From a checkpoint of a small mixture-of-experts model trained on Wikipedia: a softmax router.
Below are experts of layer 5 (counted from 0) of a mixture-of-experts language model. Rows are named router (the router's row for the expert) and show model dimensions 0-223. Each number is 500 + 25 x the weight over its row's rms, rounded and kept within 0 to 999. Numbers have three digits each.
After each expert's rows: a language model's description of what the expert responds to. This comes from a sample of Wikipedia text that the model never trained on.

# expert 15
router:490451528469516483538487514508498473432518497489500495499512460490504496529473484479450482479486546479463543546544481505487515492506529474482473508494515513489490457493516523500526521521442503526484466515468520521499503493511434490496514519488513547506473484509514472484536509526469475533478460480504528540486485509478454500501541563500535520493512510509533538537481469448503530522503516474487519496512452489532527512500485546471466503537507420493484490509477525485497483487440524453516501482470477522531533506526500491512531488505494490486540498523490504523503508486495488489536479487546496510460491477534502482515470523488497489502511482469469521481505538546498514493511
What it handles: Short inner syllables of names and words such as in, ol, y, ings, an, as in Stockholm, shiny, lawyers, Rawlings.

# expert 1
router:471506513484549501508522527546509525511480461542506472479498507466469502501489474489499506478469500539443497499489477452527502473508523487473497487515497490512498512519464480528531498511476499507514468497454482475492558475527481512528488528469509515458482496463509512515521475536463536476487505448458482513494481488465504501500489524498527503471443487501487531486522502488541497508441529543479480514532507469527510555496524551495504524497523480488524488486479513498468494494483506546497542518492495512519546561497473485461482519466516499490524457563471468561501501493510503546515506490544514533536471502493487538533517503469529506485521515486469500547501480494525477473471
What it handles: Middle pieces of split words, often m, em, ers, ing, as in Nightmare, long-term, lawmakers, users.

# expert 5
router:490466535472477511513526462518478496514487504503533489463492532488458508505509501509529456499455547455462454492507492496492530497483533492497537499518478490507464516510524525526481504505549462487472514503513500473492479472484485467525503543520499526492489500525475514512425506511564474506526502503537462499482506498536534509524486484534461488472449486512489480442511510509522512460433535494521524507435442499515475514492501489498485472517518514509486515545513483514510479491482495506468514491486537493526510509508502495488450471508502528501524498514535555473526499510500471564497527497527476509488473499500484491518481451476513513516483495481475515562491517519442493546494
What it handles: Noun-forming endings like -ation, -ity, -ure and frequent nouns such as first, season, years, film, often before of or commas.

# expert 14
router:475480517526535516509496493472516474503514524522511505457498494508503467495506526533503524486444498509538459499472497467500502518509492514514532497470502466500502488495531492564502480543481486518511519484499535510465484473512489480507485538469507483527504506484488500492447483523456496526461525444480507484483513500527524474487516523475507472515514484509532494453504508510514514532506491465531483511456542506458520544485490456504485462519493520526521557474528523525484482467504505515451458500489506507474515520494510467517480455508512487471500493473554509470492561501525539467453532498511521495508438523500427463516477487545523507490441478478489527513492482449500508523529
What it handles: Past-tense verbs and endings in career biographies, like graduated, authored, served, played, plus infobox field words and date commas.

# expert 10
router:519522474543500543498477488526512511508501502488458494498496479526552501486511535523524503439563503465476526462499474499504484543478513503513466482547468524513492538521497492510447512512461494492503493527488509543534498518483473533509460488488497509480521532525515509509509528505515506481471510498485489524515476471566525464514496475524483534474503500507502470557500469514492518516483522538486504529465467528553515472522512531499446531517489496486503469557502492489531482514503492436521493503503534529468531496512468458496528520490459536498480525510479479482480514454496451514464468539463500503493489497494466474509467540502476486552498519482494489519476517492543498542488
What it handles: Leading digits of numbers, coordinates and measures after a space or bracket, plus mid-word pieces like aut-om-atic and relu-ct-ant.

# expert 7
router:515512484572469476487542489503518502472484528473523513507526539514479517515486556499527451532549474532487485483503523523502499500535485486493472513484426498478506517485486514511470485535523522466522459491548504551499476512522491487500512447465521508527479536482511500518471498457487515476515517502520491494515517524537495511493460480513427463512544491470533498499527459472474490515515475477473525482507541540474436498520500514464511519493491521506522497485506468531497492506544513520501567494482502473514486494455433516512508491517475519528490468481517529536493493524511504497482475488532478494475504517525500496481492486507533470465488494522519524528495497493496555461513
What it handles: Sentence punctuation and joining words: commas, periods, and, or, but, parentheses, and table cell separators in running text and tables.

# expert 4
router:480485495523470519488490526547483479510509497526520559504491490472455485514494466507514495487511512562472498487482499464485531497520500485494504529491484529498496508497522480513493507455550523491519519471488454438491515523505534512487488509481493473489518517493495485473531516510498575475525523485484526471509489467476506502552531493492519529510503462492505545478513500448489507472497511511508455467502509468517503500504532507514497519514490537558527551496554527518496463482505508537487485511492511490493521537535530513424515524508535431520484509549491508492493524518505476508489489519548488491482509519505530538510494463540510491456547560492485510484483498527546468462486
What it handles: Table pipes, dashes and colons in sports and infobox listings, plus had, has, were, won and finish in season summaries.

# expert 3
router:498517485524512476533498521493445491524528496546484490518468508512501509485493451488517559505539461533542523480483502512491530506494534479497529563496539504489476531529510439487523511511521507535496503528479527441484525508519506516502501474496484510502490529529522473501465472498555505488508479502479495496547522503466486480511470536484499536530468482508499518511508522502540498489481509496480502524469460461469474505463513493540508514485493494473494450504498489470478479480457506426473494500567529478486490532517540512510499499489453480485484504518517510515482460536492516484515483507514458477528489510489537549462473527525544495480515528499504456521522472548458518530487
What it handles: Second pieces of words starting re-, p-, d-, such as received, pension, disadvantages, plus section headers and coordinate symbols like °N.

# expert 0
router:481530469497483515469466511476500462454514473480499495519525499494549508507534501500488527504506481444509515534507500506512473488471504471521450478475529488521537455510472523508532530467523486486505495430526466528568517499491525504488524465532537480508512476515509527494538500487514478493520483523503515495527504494477460493491505477482476544485473498471486532498460512509441506501462518504461490481517513549557484481502494542504518499501518519507488469493502462502544532499507445533508509503536507485445475498492530530513507545469507511489473547509520477483479468481524532463541495491509520502498499516489524516534566558511484481520489468476551517483494479483525510484472
What it handles: Second piece of proper names and foreign words after a capital initial like M, K, G, as in M-i-haela, M-ak-ati, G-ord-on.

# expert 2
router:482546498509524472511464515497516519512475499474493507553495509503499526482502546453492490516508518470539516482490527494519491524453485507505506488500475507472498517489509512529484500523492498558525538488536472500482481490509522514488472481547489490472543505477490497492459513496487537522484511507508470481502529432498480497526547510491511515529567494479499469472521501512498465547538440501540493527543541529491489452515532485503516467482497462528530503529510535475537509532535500506514503472498461506490511479545512496479521524491506537498512490502459457446501509527522498541458517500431459464508558497494523489507514458518490551485544510499498503498469491503484504482530
What it handles: Function words like the, of, a, that, which, mostly after a comma or preposition, as in Location of, Species of, on the occasion.

# expert 8
router:497487531496517454477539467503500516505479517513433473530502514521499487472508511514537520468483493513522471549499507516527502462515445498527522481487474521516502512471533518455483498516518510507480541507552525496441469465460506506493489491536452485514508476499483485494546510484456460509488499474506448510509469532552524522471484486501512499524502486536503467491487527555513470478501494533493480531521476527487514506493476511477507512507515504493518519477479507480487522523511523541515497484493521487506502483461497464558516482507491551472484536404485459516507478485457508481506543496483536515529491498484462516501533496490478496518504488523491471496497518483441548543513
What it handles: Word pieces in biology and taxonomy text, like cardiomyoc-y-te, hypoc-ot-yl and genus names, plus Genus lines and species authority fields.

# expert 12
router:565522497472474540506483511464542514510512485453502505518506518521563500493524467497480515501529495479524470491482492527511468497520517482503508471547533492530522464477473517488428510495484511448479512500531540506498522490454518519465515544489522495515487491492503487516488490511508499474549496527530490513466495504507496469502521485497465454502519523486492450524446499480458517437471528463514474483498460512482508504485515474497478448523490487484481521542488459499459483487486518479454505504522507487560482498497502534540535467507484498538551503496477521494541491525489505513529495498456486509471541536505495501479508524471494534499509503548519520478520496504502466549459
What it handles: Inner and final digits of years, codes, votes and times, plus word endings like -ology, -end, -ctions, -shire.

# expert 6
router:485504522492486532491516509486517530510540521548517504461489513520513482516501480527482500488516509498475466450488491530488481500481498518515511490496547493562529505487487482456521530445498550492488503498437533510502468482484486488486498509527505502466456494480501505475502480479560486500498510494520488500483504510490497497512514487529480469535500493458502467515524547532485518477524517502492492510499513469477477456494466500498497514481486556490478453456519482502592507469521458509506497514555491562506476478487503521521481508530537526476550521451500498489473511489520498433489450477483534508494508455499518461479514519480467475521478474516535488509506526518542495449490
What it handles: Verbs is, was, were, been in biography openings, plus inner pieces of names and words such as Myr-r-h, Ma-ver-icks, Territ-or-ial.

# expert 11
router:469513483502502491519504461526526488514481537457517549483508480460495520470496499472452483538474531485524494487516506509525494505524459483469569494487513475463489519486518505499519507490494479529557505494579463514503501527533516518499497446512489513542515505489525541504504491522495500472478508508478508484458494466492490516496484452527533485548521510488518496500530460536556481531544465502500542472528531448487480453524497485508517538481509473493534519511488518482520521555523489509503475485471495475490529489490505501480451503515527464510482490506488482473497511520499537511483477528483494497477480472449523523514502461483450559512510518518498470456507472523475463470489
What it handles: Prepositions and function words (of, in, to, from, on) plus colons after infobox labels like Established: and pipes in election tables.

# expert 13
router:528499522485557522497470510499520490517477518496504488473500516499511491490511531499468478532468497459490506518522495492493491471488519548505438522552511513518485459554460518536488486485470467471502466504481477534495502494500504469472514518499504505472521406481485535490529508494493504536560521530481508500490543519475496507473500483487512491472457549524491523541474520480531445513500507503520500470493472527536544521527484492454523476495517508473490464456455496511474525490500516509519527476501474479495487488501458449450463506475506499520514474476507489517503511493524484529518542488524474487523490469516461459533485477518472484538505479498525546452509506498528516490540
What it handles: Word pieces inside place and proper names, like Sussex, Isles, Lithuania, Presidency, and tokens like t, sh, North, South, States.